{"experts_per_token": 2, "router_score": "sigmoid", "lr_router": 0.00086, "norm": "rmsnorm", "positions": "rope", "parallel_block": false, "beta1": 0.93, "max_grad_norm": 1.0, "decay_fraction": 0.604}
Below are experts of layer 3 (counted from 0) of a mixture-of-experts language model. Rows are named router (the router's row for the expert), gate (a neuron's input weights, with its number), up (a neuron's input weights, with its number), down (a neuron's output weights, with its number) and show model dimensions 64-127. Each number is 500 + 50 x the weight over its row's rms, rounded and kept within 0 to 999. Numbers have three digits each.
Before each expert's rows: "gets" lists some tokens that make up at least twice as much of what it gets as of all text. This comes from a sample of Wikipedia text that the model never trained on. Tokens count by the router's weight.

# expert 50
gets: ",", ":", "),", ".,", "\",", "):"
router:397568536503525483508451605590485494434468515496492521485583465545505487503483518537487439496450590518486522506548491483470470491554507492575589505474490459453544455521470498536584535421485520
gate0:429496547494535477484526506519562480478364459540562587526502462519451341537570450488443609614559492478525454510532476480374540543423485493541500485598517515459459475504523512437549548483417503
up0:439603402436432518470518459458574505566435527504473455505421476493455579558546547491399461479461472532471460444449492479462561580458530454507518519474513448514500524516531520622433455547545549
down0:497519525490576490532493530534507465514476522491499542537500430416363526431618570477494549628525502469550483497493463389533467474439409443446585469548501596495442476540530529471537524582513499
gate1:478469406517546501526427458582540649499454574456546479408408485524489551538461525491455541478464515451428516477457491495475530455520515500427446469510484502481523512593451547530560575516384469
up1:478479539450489575520504523552495465450474477498505542457529487530427505569540519466498489433486570494625594500446541461474467484416484518550492461515543479514479481445643526570494469556539450
down1:483519508541530532648547582398538464485525496453523472575431554474504457466495482523547486506478496455569475484512523540455512554583485476531498508442509506473557459440482493505583494476592514
gate2:397531617544445548439555462474596591557493500460496478452494468453470390446523393481459543577486495477581400520451530491504447537504425496537572492478488534462500551383530417489557487494432459
up2:464513471463548522554525505518419570481508560552531452460467511519419551548551445587513569457433504516501447450527443561499459505506489419398476443451547616516437527531519504500487479550538454
down2:539501422425500471626554503506377544506518475526550499454460543579505549565416498532473461379482517489600489409560466552425499469441543440500423510551600524511488528501523469489528509494542481
gate3:476571532582477581545574477465505405469520483529643509558515423502490555392513564482556476468539543466542472444482493529429525498492465509445447517507534545529449459480422489509429539487476463
up3:458477511455468502499407537502554526534501573549580543531600452526479527460430553513444499475464548469471448496474511500470424531550558472471512533515550552564493508515441544517416560510441486
down3:510497430486491460493407509518468496507489545573567462510516503459412544386477486532481530512463484461467349563550522497489498527434505534541479513536571595540587406408485568496447559409419503
gate4:553510514426543448476571467537503537473539555538512446458453475519511394546486568518432583509516587476538452394495526452519513545490546592492469554474475488518455540566521530545601474446468554
up4:517479522522438494495500522552445359500487582558552527539594570469483404501541449548468586537560519550460462504435488545462466489512459526515452452482500530520512493439443477434564471455502468
down4:537507525586525455503543614500569537495549430554473519500388500495447436486466480492526561567470536511452335426493486459530459508569570523404552518554505473551564570525484470586484562535486526
gate5:516470458485491548462531444434501454638489514474495429421573483446490426600567493540501498504561521525483475468396514449595464556563462555489570505458469387477553475526445633530435530490501515
up5:541393455544474574492563488491543423470561569506545460512464556483498610545520468528430530534471570520466561415554472455493506569484518577547511497537517484453494578536468549468447390472479539
down5:485473545527473471450547511584484527370654491544540603584529438490463505460403498435532520460524485511510564534577432517467487498462439483429522519550493507566483468548550381523481613533517541
gate6:468481492423533559502597514525469493524487500488459399428472535470454505538481591480530486476576531438556488488459512570537439519517555519473534530656507463450491541495496563524530501473408528
up6:402457489477479466543474547527552440542446566453520508561622543519504507446413485588576503579529588528518585523511545576479461506566460398553466516520588553531551537528540490508517509502466504
down6:527591485557554462501473413430521461433373448518548446435537465481622595541522405602390516517483478511466458571528491460497551443499514555519552437506464446458510445441528480520534573474530508
gate7:533513516518498537514553509572476426483513561516437440474558575473525428419527488461562459540492503493464455462452549467536398486534550532555569510376496474440509490446485506485560500627595652
up7:466543528547535477541460477557528368510529552455541526497544587391521551482442557458490546482495508523456535519558606519488508457517537445532485441518564503419490609508476506534465553542475451
down7:428515496459492481536452520494563516384470544562485484447541549572413510458505492514551478548551444494532504533509481485486431547484450491550510532584632479520444486461626498479586496484493592
gate8:460483494533535539574434481448455589476455552530523596424504537560509468622512508511508543493401571446504583499561537428474532475466446449515483465555478506476506500468558552566462506589516564
up8:582595552572530550479460515563506515514418542481519522528517503531421580506467458392454508411600582505467573472464564621433516550462533434600508535463512473475525517483526539478468439463417424
down8:519429492405515488564522557519534524420531482498500517442485476577554563500572539533553473598500495429479467508483492542499501568525484560518549488421406487526482501492589516583502443568544532
gate9:511529492509480435490423470467471505444467440523525486512477567520466506485482558426529413443504518525485436414563577448495469561574564541496549550523454512534561504582555480557473456425545453
up9:508586542549437584555575523518523507508464567545521421501488472493529492489505536532568497457494551575518532412480473492501448501424608537639382583533469422476445561499369522406489449529468565
down9:411460441516501596518516536507528513544566513485544504491544546518545651433492588471516380540484486516544587496512542466520485461528483566617430508592507499489431460537431527454610475493485455

# expert 34
gets: ")", "\"", ")\n", ",", "%", "),"
router:431425551433420547542419475498485479506516495436504425446451559476545484548538458578499492545444450495487578568543535485572459500417547552487417521466568532475460458530499562505567500528462494
gate0:542354508516528454477441432483502569467421499457547493553458542475490612461486489512491524539488534501452491473512565464530507536424528533574512463504546493506454555522499454432539428506483557
up0:576456529564450484543496560430523461525471463654535495529545491510540474459568471379524498526439490555511536480498534463481610512374419549434472576484484457506506480603531522475526545443503501
down0:470560465482477492465532421460479417419521500514479405488560455567459517479464492495429607421537611425529489423520508481474449551497524491489544579492524560479522519502490422480507478480545555
gate1:546496502550488429384461574468460478612439521551458578574471534491447566473547552401524444438493499562437532592449532536495508456484532447473465412375514539541431465505527421430543489545473454
up1:536413463524436497515482498511412564565500513463469559457521516539487504550534495451553553500511548541529370426572607523526497502520606512421560454480441451513568455458378441457421462492499550
down1:517519570557437589518471482483450507478464548495413504526546423531442435502455520411547517555529493423482453506573482447465506483506484491390512390451469515492459506508561407549488447466547525
gate2:547611447565462462563533455500444455466454416574496501480485522497532578444590589472503444519524625475440477502437368569525568450510485498449450438532514581495470498453484555452569509480450520
up2:519608504541454454436596488574476566454632474531460499525456514448445470550511464528458431547441426584437457470427629539546413500498532499461540583487565389543442502411537506526522521486482554
down2:392606573521528506509403498512498449411510576494443461467455503381491501461447463424579492514510549466494529555512548442419488445471489450559535463568525522477522497494558487469465408513517455
gate3:556536549484529530520484531539496495488505521525486489394436413554510543466439515466437582492455446440529519476480495484436522570463500547527507495463493524483580397495590517547466471565502480
up3:522483522492517430577450583632458500582460593461466458537475546491528401507545438490510473507477467492483472504523487567473562489473539414517497523549502500425490566473480452427463437507489486
down3:593519450488453435318498471386558399498517474443540592513531511489501465455482561504498545345393496581439525483534604514528516537605575554442424446444456496503534559478552436406545487544499487
gate4:457518406468446486553494434510577447446464478506516440447511475520433531490474595534416440414535504449518441534453407378525587510517487485528402345452499514483505579489523428405451472528491503
up4:457483398558509600429491484477453449513534487466537524475539470446464505476491495531515440586398484610525525484544502626474606512506486501525473474554452439561520504463551455543496543433486451
down4:528603475426509508410446461393534497475537531473483502500553504564527453538489480519491496548514471457480541548548524510557487521583471515499475591391577428512555534539432357496567557539473516
gate5:514564538493483471520555511488540435589537497587577561490611519533489542521416546524526413503506476538499534463585419442437574541536546473511443489438639581519485522581491505470501459491491571
up5:502380605556557510536521502481429594471484505587485571524444425502395527459563403506543581571565459489577400573512447566448521488433442514490460491506496444488469490516434466505478586495501452
down5:502532508589496471551365539432423542564536541560548592487539396461559469553545522537477448474604462464498515445581461543512482465531471555525461454418414585455403462497453484507504483444530501
gate6:490537509488464529495485611525409530543524509568534539506472513435453504540385526456488428500476518479445462543426504478370508527478544542580499440397515547520487406553539528500451520571506525
up6:514560504484506472536475442514461438522486474490396470467488644518594456526556549479495506550579576496478540520533560533480529528525497530443450496480416497424447503534551423502489539493546502
down6:557442451497464482572459455510442507536523412474479517595560499472455407482557510561519417475453524542455483553507417513495476447498449465500467554479480477492519445522457574486570463495475564
gate7:591462549464480504452503565509550457412414491494428559487467485431549506615406424520494459610480447518494508494503433555370496514546519486455529455483524522539601441527506488523551445515438528
up7:552430598441419485525438455569501497445473528418492512565479487508540474448444425443566485425505489540515514497508500574450573539567465417461550550479432488535629454449497500569508530432630538
down7:564531488544475563542461475534521486513542461529514460519523491436516424485494458577459597518477556662508401500550554526436531529531548520533534530485466588462462396457474510504530517520531606
gate8:517538499484493580431449481518572420534475479559438384479448504469519505560548619521510556519543525460564461491509493470501555472530574505453488507444458509513514483538556517454480456661556479
up8:573537500439463542474511560413539469397495523562549441484580532513500549547553410451540403623514604492530476482450426441487475470551518393505421449517540570581490521518472447545512501414510445
down8:515463454520476535481543552581577427577573411453476474504427438475572522494505473584483627509487526534430420529535438606436613528576510509410427509492353506568566525418530448517454490494471552
gate9:408554444491484498421551538454508538517489466500513523473429542475493461413483439599465520467548421537498508534515491504465492504531550501430546533493543502548528456411495460576544493611497631
up9:578533532525456459461492492443461459572502506518517511558469540453530563539536535475494539458637567411474542468582407546499469552500522520470532428368463399503570404520544527414483485506503506
down9:478469518475561450442525442493509571454409532553482547470454493439414518514480516486478591556564507448516441561450532519551504418570529491544521471449415440563530498543507432547576496480439493

# expert 25
gets: ";", ":", " |\n", " –", "\n\n", " -"
router:525519512495464540535455504463525554424454451487531480526471484504548547494526489528526469590449421445542503609586463553449557606411520472373563538505497445434515479539518561545587483464526486
gate0:521466509513439468518439511578527549543464492534537526509513486604451436468435415461487566483472479524491428580528574539498534415462487590476484405503586496416440496572468481422603538477512546
up0:463576435501405479464495509519536462467550523504549547526526542451458365501421521535495543533501602531542460428577462481490548438550509480531510578548480470513538517471531553503464442523553454
down0:477528523479514424530536538560516511556448502535492418493488570528527411430528400438451573492518487466588522538538539501507464470480602535457511474474529580468448475557416543523548561478441537
gate1:498566527504560473441494517568510548514517510558521398619484506550454405512499488553540480559496567469576489640511475530480471472532430493416419530486490450514464552450461441480526625491525471
up1:530506532505515502537484486466485526532575498499557464538479480658488455419529545545582487366372450427442493517465560415484541561512508471408457533501506485501584588495507576496470458523548531
down1:535550522542518477496469586454392522492408498512541535529464482563512464488492489475471541553480482438519465412443522404526516501477552448488437512436512552559580491455506546474523602376447536
gate2:514451421383518538405519467463522571512518541445535535509592550435545553561399526497485501526503589517538518571472390444519502521490531469425397521475550481503516529478543423583506477498510569
up2:509525434569448530520507493482460447486493454550461454388467531474441426509599537469450470563520464531522493539494515406489477439563487487474496469546471577531486486524493548433543451501497523
down2:492558617578514533429512498552484440473549523496554552519547458584413568462472487545546434522467534490497429413491469536530549559528559410563545541505495469428392520533539457479455498568475464
gate3:541501540452552538469567504462531545478423527539441527477474529575480548498469477447399398449593432552489555503617439499493436488473505536527523458550573516534491449519476518534500449639575522
up3:586497519461479484516499459525512504582558532527499546483547482508504477479513462484377562535476457469558462457500557485482546584496443548534508522319502624605619500476519487504490537529528496
down3:529522558462459433511471512396501484598519489555502515476463461408502573474502462457506549516557537483508443537439527466514574542492497464614535548537550445520545483434559408498536477470521510
gate4:490546426510509473524575525550511531543429497559594488547517472547550549540472558550487493514479488453517530446525490480519477474553442492491498479657408466498602430504488508394638576443495530
up4:430475512478530514452539458460501508445440437504511533368488610505481542536513574529598595455488479559559555501493478456510523596470502506518540440511600545489533403486441472526430400385573536
down4:473581446528526438488497512492557480517467542529465415435463505461467477445532510502478555508599564585479497481500493411529468507432470537532506487481476468487563505433452595487513439529534488
gate5:527474459563429525457626535426487551495438453523457512531369539523434410440333557413458468570404510445503548491487420495550543505584519500492612499537548512519471532545601476513488492575506457
up5:521504513510446564502478466540431485398513539408519444497489419516409575571462506449476591516527545408518442500534430559561536507462533441583525531465544422467602459504490532452450500482445462
down5:438461521446402532508499496516504492549413573494480609423435539572502486502459531527503457539563435480581526557498543524457525462487462641577570471404552462445466485523506450464495557515499468
gate6:529506519555386499552486498465416451444430515533503514531570495467524473451479517501466442545486508560538541539522481454425608516549581486489503448440473574477386537545493440509493428509479522
up6:419466453541481501500516586538547576514477526480533481493460541539595433429509454430478522505399538536554522562490611543440526562574502579555467496562486480428548491457543578494489467472528566
down6:454507450463436471492527472573449474467528551453456485475415538472524524558446510474495634464528518570481638434508415459480457459511583476541444437405596521584397490506547510505396571528580546
gate7:440503527477491551401439497582472445569512557437451469457497487521460448512515556469419573539435459530554561475588508532477500519484501468481492442449429515525443546475381423505425514518435454
up7:504589492420460582502498485584512487553521518521586487604540475536505451524520479506488580558538552543414490554510443424510551515564463474498427554489535418485422525421546514554534422440533465
down7:527470461495404529491525512526532552456539534551458614505459464520564471458565464499492491483468369489555480547549454461522524479447563567517554489426559473468582451416494490511510367419547498
gate8:457544476484507482587573503564544454492492531441531461525520490471484453480435528435434582471518555541487532531483476549482520523586437525482499420502557566509442537578492510465457487495447493
up8:435505540489486479418498524500460478465466599449556468532429500576570428493493479508472599581506480471526466550537547403562508600589525490515501522523505535553521535470616499462489476493455481
down8:491491421443396404628497444494566496488530504432516520558561424469615474505569607464456519455501490503492443484505531560459520521557521480480493528474542569434489497467461481504467589554418552
gate9:573490549539602450488558575549580464520478611482605512548574505491592447480527553522547452520428569485495468488484527483515540513524493504440508431517475526396588524496537521493573647431549512
up9:453525487539532443488562453551532469464521565471518520497506488384575420506477549433539527567406449527542436541538451432595438503545487463537537504533464506490506509403506440505478485492539564
down9:609407552518560523587492614465517518589472568549524479507448488487499558430579465419543506539559562536494554538463568533535554507538547522495528476531633526508447499551489414525524446475471561